From a checkpoint of a small mixture-of-experts model trained on Wikipedia.
Experts: 128 experts in each of 8 layers, 64 SwiGLU neurons an expert, a softmax router.
Training: 366M tokens, 5584 steps.
Below are experts of layer 3 (counted from 0) of a mixture-of-experts language model. Rows are named router (the router's row for the expert), down (a neuron's output weights, with its number) and show model dimensions 0-127. Each number is 128 + 32 x the weight over its row's rms, rounded and kept within 0 to 255. Numbers have three digits each.
Before each expert's rows: a language model's description of what the expert responds to. This comes from a sample of Wikipedia text that the model never trained on.

# expert 2
It responds to: Table cell separators. Pipe separators, list dashes, commas and decimal points inside numeric tables of sports stats and election results, e.g. | 209 |.
router:153157162123127128164098138155137119110130091153113137091141099106080173138088152186110090116112121118144136183086146106181102091133112186157148185130132128127160101121051177099112133097119175136066116096187124077137128121130092187124128159152119140179204174182117119125140114179106182111164102100110140160083102123118133095185138156067170122143075206126104123084145141106193130108099
down9:136119151153100070169138120122092113100132167167163106117175149110179153093150037103148092161154144117110129110183094102078107155178131167075159079149111149159135146133184107125094168182121113128147108143140190111132155184181070128116128146076175092123110061078081160124093111147138145120116130117102096119114154140140097107050104076179109103089105128155117119157168114121111094095192
down10:156151155114085133110092064111115090151124092074129093108134131096160157132150118160129183160135184102111123134172128081174108116134086104109160159061157168186150111139110108189105190129163152107114194121077125100141111163152134064143167130158169186121109188168172115122123159215107102088197090164141145153194150081142122129123133092142129100139124105127154118131143092128110145114180
down11:133133172187111181154131066167152102133160143121088144161121087118148179159142165148081093088106130149097158094149128113067096162094144068157096089158194136132087130124141108127132101140139081187148143154069074106114123163104151136143085110140166175149135124132189082138124119095085107160137127129111194145128087193138129147148060131219103121119132158111106087110135136160103096186171
down12:142151131145117162113099138136153124169124130165158092097098174108091119140174154118154161078110146168136141131154130135133155136148122121090129097074183063170115122141129138094137184133151139202132149146165116057156041156082130178128138134185122164183099138124109086085170124112139065104083119153161151151163121184189207117153083087105150100065101168116109121157151157121149149114080
down13:085150121109130160134095140157088131124163106129111152154150180178125179124136120112204126129157129089079104184118131163206134088101076120163115099115165136122191118118001144082136070128080156133151118148127112118166158056098141140118114118109141153133135147160150135131163095122089146095144149147085130178085096136103132088125107154079150145132100050064174127139111108147167090104132
down14:120138085152102092169133145171081141160151148178123131114148182111151149091154095100112144099064023143076190105128120169122119113140161136096103125162088120182129126144138076141102092092100118078149109114093164184143095097125131112109123062116192102125174103091121107115077102143113126165091157137168062163123168172094146132100128138202140177143180080116132153124092132139107122078127
down15:124161140137165066136086110074161100134111137156104150140065142152108168118158156159117133144201050148158155206115122123130086112101117121134104101086167083094139119156187125125108123060117143131125130141157171078057160126071141094126104107180135112154168160171125135078119120143107097154104129113117173168145111134071164123095092075142139121081134176079119092147181099125172091066114
down16:088096100173126180171116093158103132154158154153111056139067148143100046171100125097130070126102144110104128136149115099085156156089079169136132020104182101124144118155148142158124115173041049114116102094100152162062156165160117126107111120146107154171103121124133148105167108123136076123099107122163165125174112122128127066124153092107140142130108129136134168123128112144138152191157
down17:133122153137111071120151141123135153135125110142053117109126152164146212178135100066098130135104199099125072060137171125071076076178106173113136143116119087152159152121090093135199138098052144117166083110161096166132146140105131150101162114103153177100123104090090117070135137128084100154172121119130181155097152158151095127134150106152179152163099097116154122106130172114114127102192
down18:071143119120168167196115081167107128139137091162131143156126126119132160168097106129163165134097091126056094103147132162118098105152111084092127088127092108141115133144109105155189105134111102136169079163123169080118157094128106165096116078112141112113152164107118147110166103173133141135105177116107129173114124178131155099146110115145174091061116092069204172117079041142085128042165
down19:080080179149134141208142115119167092146138173155140158098121101085178092115096133098165095188170149148135098132167156161153116134096128125078167131143134058171144124149139097121108241182162131124148134120185147144113113169086138148133146116151097092158088150142123157119148138111173139148156136103155106102068089146157128110116096103161203134128104118167071147112064105126157060124099
down20:121139142214146194190156162134131135185114136101089133155142117128082075140123072096120156128131097087080141161126083123114120164139114146165172116159129098183128215118149139135141142155100120146157106139068099092132139163089105143112181151144096109211108147109102156086125105130155120126116170137118165109119157138106115114127115098115137151186106133118169138174120100112129123255179
down21:106088106158087054191168147150133182127123129140094118092128161208130125055115094113092148164088123154117112083060067137112151103135112143125123093119106121142146113160137107117079106129094097132137130173119094140175087067104217113093105124164146106082157134121066116158084159114111115119156103132168093076142127180102123159137145142148126104129179097084090120170152093097121119163056
down22:136115112171155095076112182131184068100132104143077122169125135133161110133144111137129177157141147090136129136110177153148139123125149071105121134109147048106122089100074125103136129148158175129157128141210112199133099129112126122096138104182134114141080122200157140074156140150122111101158127128096120145099176112131128122137183099152148142042136072057179060138159116095137116195170
down23:155187109085119162169199169130171118146108139142144116126134130130135121116087100126122146160095175152087187154160105146106157161134118195110093073191122194172106166150099135090180107130120117150164091112142164191089138112170047182122177129105084095158138154114124149161086149138149170095087118134114073164165075112112117103185153108056158101157100107165155104130125134140117140106143
down24:119157123095096170148131151115165100154109102149152090128151151157163121148125094138126096200133142170157087133087071107116105158121199122121160120147144163128097156084126145137125125138141121143151148094171120149106122111140098087172139203081172186113110119162150169181152127152118162144170055116132131092115127150198065170128082148183118117164103095204045132126123206099126170106103

# expert 6
It responds to: Table cells, foreign scripts. Dashes, pipes, digits and letter fragments in sports score tables and non-Latin text, e.g. 0–2, N/A, Arabic letters, Cyrillic.
router:106162164063138144138101163156129107105137115191116111111145068084108146135104161143100072106105111145176137122125178108123120131119152171190152138157093140139159079126060171140116153105073139197080117114168093113131122123087100144132126154147115153158167184190123137072138072151062136073131128132113129193085087155081114117164095129097166149156139176101106172111134190092166115093090
down0:120115145116087104227128158141120136143084083105113162117121162200101135166136107096113173098116154182152152105066115117198108156131100147166073124074105132086107137138119083122154111109139122128097175137079069095129126101052179101082087103105122092163128086168130101083063151097081123144115151124152114142159097072100079168122156123178133157147140110132144162097119071158109140115161
down1:120127078130049090108100171123120176116144136171088110106152150140127211095100122079125134095085085135077106142107134203107099140117146097156202093151112135216146124106139103147149140050033177144111105133094120104158088157127101135150109098139151124150082113124176114158128140117147135183160092118126123120125107104091145046164084102150127103123087118150136150167083156132163136114122
down2:148121162109115165145206097111164110142144152157141121080122138133141144094151144149131113159109169173144136096100129097194123089128103174042186107147176207140130182161123170135139200150131120137139144107151166083176138131157143166199087072154164089136107126133107082133103136102159093173148154076179118124117151115181140089131074139161162067143143114137087166129116138167106178136159
down3:156179174121120126130113110111106137024139107145153179140100130139107046138107146158164113125103084106094168146072155123170142103140098117139146201116157057132095153136113168129147121073134121169080162121128161123117146198143124110164165056143118111083101167101098134109141118110079100124154102055151106146120102106199088163096139125119141145121096099104108177210118148164139140126097
down4:101071141066072126166123106118119112140119097151145135128061114141111111093085133101167109170162145197133153061144104115136103134150179076185116127105215187139092140144153079085076170141117117161157158135073140092134078143091112131137151107132106113148117092160095171089132112081080090083140136151105113168113179184198098137140106126154109075124147162132132117115192108128119125130079
down5:133171163146159121166185145120116121155092115056130155063119145115154139104117116155129142144126180135138147131176133126087088137108080099088137136202069092153113138129107118157107086098173058136134087138098105137124119050122098172177141157123154116159118097147148134105126087132181143142129165177195092148153148106128109100185049208129141137104155168089081090165152109120115083164097
down6:144101107222123193075167131149120094087062123106125172141131075147152058153119087127152156137110115111115105114151187078108121157134138104101117141124182133143052208140120099162131125125133114187098138196159082141147123049126081151150108153113114114157113126154092171162113107186132126088123157163150078156132110174123089142113084114091153145148111149141087170070119113115119139133165
down7:103109123158104114149147113157141209117102079116077138105132213168124152142097112132139175095173091205113160134128132110121129115101083134104108076176083152145110193074113137153074112112048111127167079108125130084167099109117068160172093063101091192140104064169157133097110128160130109098074134149145138149140141071123108117065126118112156103121148095134146092125136141106129127150161
down8:189089114138171100082087142127123065122112174123171139109163103112170096134065104122145203124113102083137129089153111111110107171164119131168149142145162144110154097125104134116088172222133150106142128132151130162143091110124164098139091107097144090142072117153098207129149099158141131103160212107173074134128129146152142159137106118069091128174154093070151088079105096162140144179094
down9:159090126131122049104117086102140107124120134135115082163150127147097097152172152142107096116149153134143116112133119096146134165110219095150169128049121144178123113144168127132097148116174170209131094130136116118102108109127132190184188181054161121068111133101130163128112105140115085160186130118160080146101088097141156141132133173059161149116145158082091104167118137146127155044123
down10:137164151080136140081141072097124127135137148177185133105162084159134142103111161147125149127131163140153179121048067093145116060106133171087192127141180149133168124140102148163132119149157172116060112085126145198089124123141093105150141139135136134046100150135161107135121164130165190117156156147171091102127121089196116118110121168124115111101100138097130095171158157141110128041188
down11:175124109130130177153145125143125091089074084155138177133153171118149137048067124093135166134102111131098124136159131112087136138132160107092125148153136198103144116088090137103092122085108144153154141155103152220138109103077108085165122076114125071106094091175170093135137077179090112138098158152149101148178077216164120131150077133111087122153150107136084104188137120114167091110138
down12:149098078180082107104058106052146083136159153134073170149186135139128116099142173127147080149150101078080119138121092131118136121069149112105130080149124177110159099111137141125103172145085171171187149186120107147100126113113144168143143150130159139100143090110106150045093113157145083165114133095105137153110128084177118127115101083133097108121149152152112114150099209192087101175080
down13:161112130113151111133066128107158103109151141086102065078118223112124115101078134124133126170095133101087126090159092131159148115160068143136136122056074136194181036110094131085123121127094205118121164100121085139169164122145183095106115114126177158134144068143120144114161114108156123145130135084133118098147178122128168132154122180186114107134180122151134109129130090163088107187107
down14:140127160110091138114087107169108152070088136106106175120099109180158088112148145143147160116163139105133131144196121169091202131171045182112139134102101095099134175120139116140159082103144138142122095168195150145129080111117158120085185091155096136108157054175138132102123160149085172115189092117156134132136117126167138135120127108050189133143091124088162169133162110091123203123122
down15:128145157121148153173134146129075154176153149191155205150038137073133129146090113096143102132155116162093153116133157118091147101180147160129058125176130121078132178065110106177137116136169114146116164133114156108132193168177115111087151123141122130153101157100088149178119124114169107067068158139162171158200165148128156113095156097167119146119089130142189144140162137129133114080166

# expert 30
It responds to: Numbers in stat tables. Numbers, en dashes and decimal points inside sports league tables, election results and season ranges, e.g. goals 48, 2025–26, 40.96%.
router:121163170100160152136113156170134113101189137197095116099126106121105176132091147170116145100123136140139108148093166079162097105155139185205134198163123175108164113122102158118132155083160159166111107113154113101116108123101074151143156171113144137164179161166109096138146124160084188148146052106110144185128131153128118077140104134043129112168116162138097149109113192086184088081128
down7:157102090159204087112086103138141109117094091148144202147104138120094075215143160164137106142119138094111134109102129180091154114197112114129089136144133128138093120160099143169092137135191125121104091095112084057149108051155112145148143158121127119197148049191117129135145104127083135190142093110089109082113111120167141126085184129084112133142122115129183081139124097156116138102144
down8:150072182184104115082142155108177147082170106099206093180141050091128130185107131119099091133167134116135168100176141145147117140146151130151133113137133061112163124163085170110096109108062099155108165158143171138073159071148140173089134142165119142150111152152166084133155095146151096153107102144100068171169136116143118149151145076177149133119127128129180180108167160064123123105116
down9:107113123101071175125111118104126106125161094127215154144177139151151143143057114177151040158114099135089137143140130187112129165146120086067123093121097086147098206122167099149126140115141158143155160144125162063131139126117107116158110158142117070082116072138130080093143126169148086123105111136076130089083098152110090117126118115145179105152150157062140142065149101127089126048104
down10:094147052133173155130133116126086093145098115120087103090106136106177103121156135140172120083131162183106148139152156171136166127065114144129112097140141100129162075103155104074117113137128148140140088121095119097094174093110131156124118118091126138136213194125119142189129188130049132103078207128151137140189166127078151109098145154141103124093155177128153166098114087167159186192128
down11:142131137138086107124104122043094139120099117127145142110139123115110157188105136168153107177136148122131110180150134083170106067078027142106180121133073157110121124090165115126063162158127199147160093179095067174155157109144116135057106105125136100083136107135116144133125095121105106118101152128142102136135155126117155175061102160193119103102181087139144156121192153145141158091083
down12:133126173182079129115112207155070119123102104138101148070100080045154104121096123112113139111143094117130119090166129125089172147104138164117142093126138146129083136101140132141165123102049133091084161141135119197140107143167085077087088044152141136149062142112135138119145149108148134122109090136075112116069097128131087091131137114108081147142177119169135158152076174071178166096150
down13:138091096144177123146161077157127079171187145123136087092131143112110064174142153143143127085103152245117145097133159107172159111103138071161141120127154075148173142122076134116134080159022176169112095117099150090114130091103102156155141164099122150091139148176139157118170109144096088135168117089112128104136118147136132199125150172151116150131152092111107122140074114184123154162120
down14:094139092098144172127160058110156129158097144155120139146120128149132167091140118119107176168097165120097103149134091120097102147208185052171163218119142134169086100147117077102123126128157100088113079079127133087084121147162103075179116150151148098133049113118128132118135068185150145145086132168152197146158118122103122137154137135122132183131096139081084115111120120163131071162162
down15:129106091122168139118175124118175135104100136111131132089118148124088123151078151139082165183043097184123068104123137180103108111133127161127128164172189182108118136082119130086079122120105169089206050125052123150049097183058149137151130118186154084119109141156144141124145124166117083137146115136063137119105116149161129135182131176105153126136107110159127124111143092150152104112109
down16:140120152170104083105109162148082157120127129094112159150091160136161110098058072095091185086121076162112168095169128145169099125114099125178114125170162136096102080155065128146198111107115125126131135115112143201136140222144133136114081130132168120201123145105193127168116144119138073132148107129174067141127157119155152123155141194095120067122175092137121121084142105135111139183116
down17:136055136112074146102086129106144085179110112115095162161124192123110152098133102145090158187149152178117122128088089099108149103047072152124147088139163148129131166150096158193140184119139158114104153170150067117145129129061153124116113161149160152100083151146138111134144100081151101122181078139111079113119136110113154158189156096139158109123154125124067089144213080101123091094146
down18:135228147156153130160102149092139101104138128077145142108106106126077112130136087131176112112102098103128112153112127091083101125148115151075126129122148144119135160139118157158154189098101104081121083135138069205139144135107122119098133145074115211096145168152157103145175101132167172095157153133125086150087135126147050140119139131113117143079097096195180090121143122097100026181153
down19:102177114145101089101155156118165157114093125122093130131134101191128165136090178078165128178117131096125094155178121055179171146066119084098125112126144196169170074053155134170122077148142131117140121108104111120171118102118160111076150100120122123131137176168106136076167125124118120148099092110170117178119137123076137173152134134102097097086136087184118105110128055128170089054140
down20:110112170087183138122101099072127122102188123114202106084103095118100104089154132115139136135141210114139141155094114136185125107116139094116129110143166116149128064130164181138135135103127132147143159123110087082151154181098167117124157112199133078158144102163111151175079162117128167070152091116114162159124143151131132094189113127139076182204185104138107099151158166194092152178125
down21:102175125124129080093140185161063114053132139145130056172160140097169090080137095134093138144117144120135140177077112077116143106132225068141107148151100169119088144132135119109162105156041113141171097096134138146125085142168096156112141118162159135107076119120112108157100145069155171179142162112129127129122104122155125205220141095161109114130146092125090160145140134146107118119113
down22:178119181151178072124161127082110155128142130173161077140106169116131187075122111075153148107138126144135131122092100136095074097149179133101112103128136124138134178095154110145155117059101119144126165054087147158122092159133120123144160160141106152088202141115129208115114107100157164085138064145112130067155098125189170147135101160142169149198088114141187126108168141160106107082143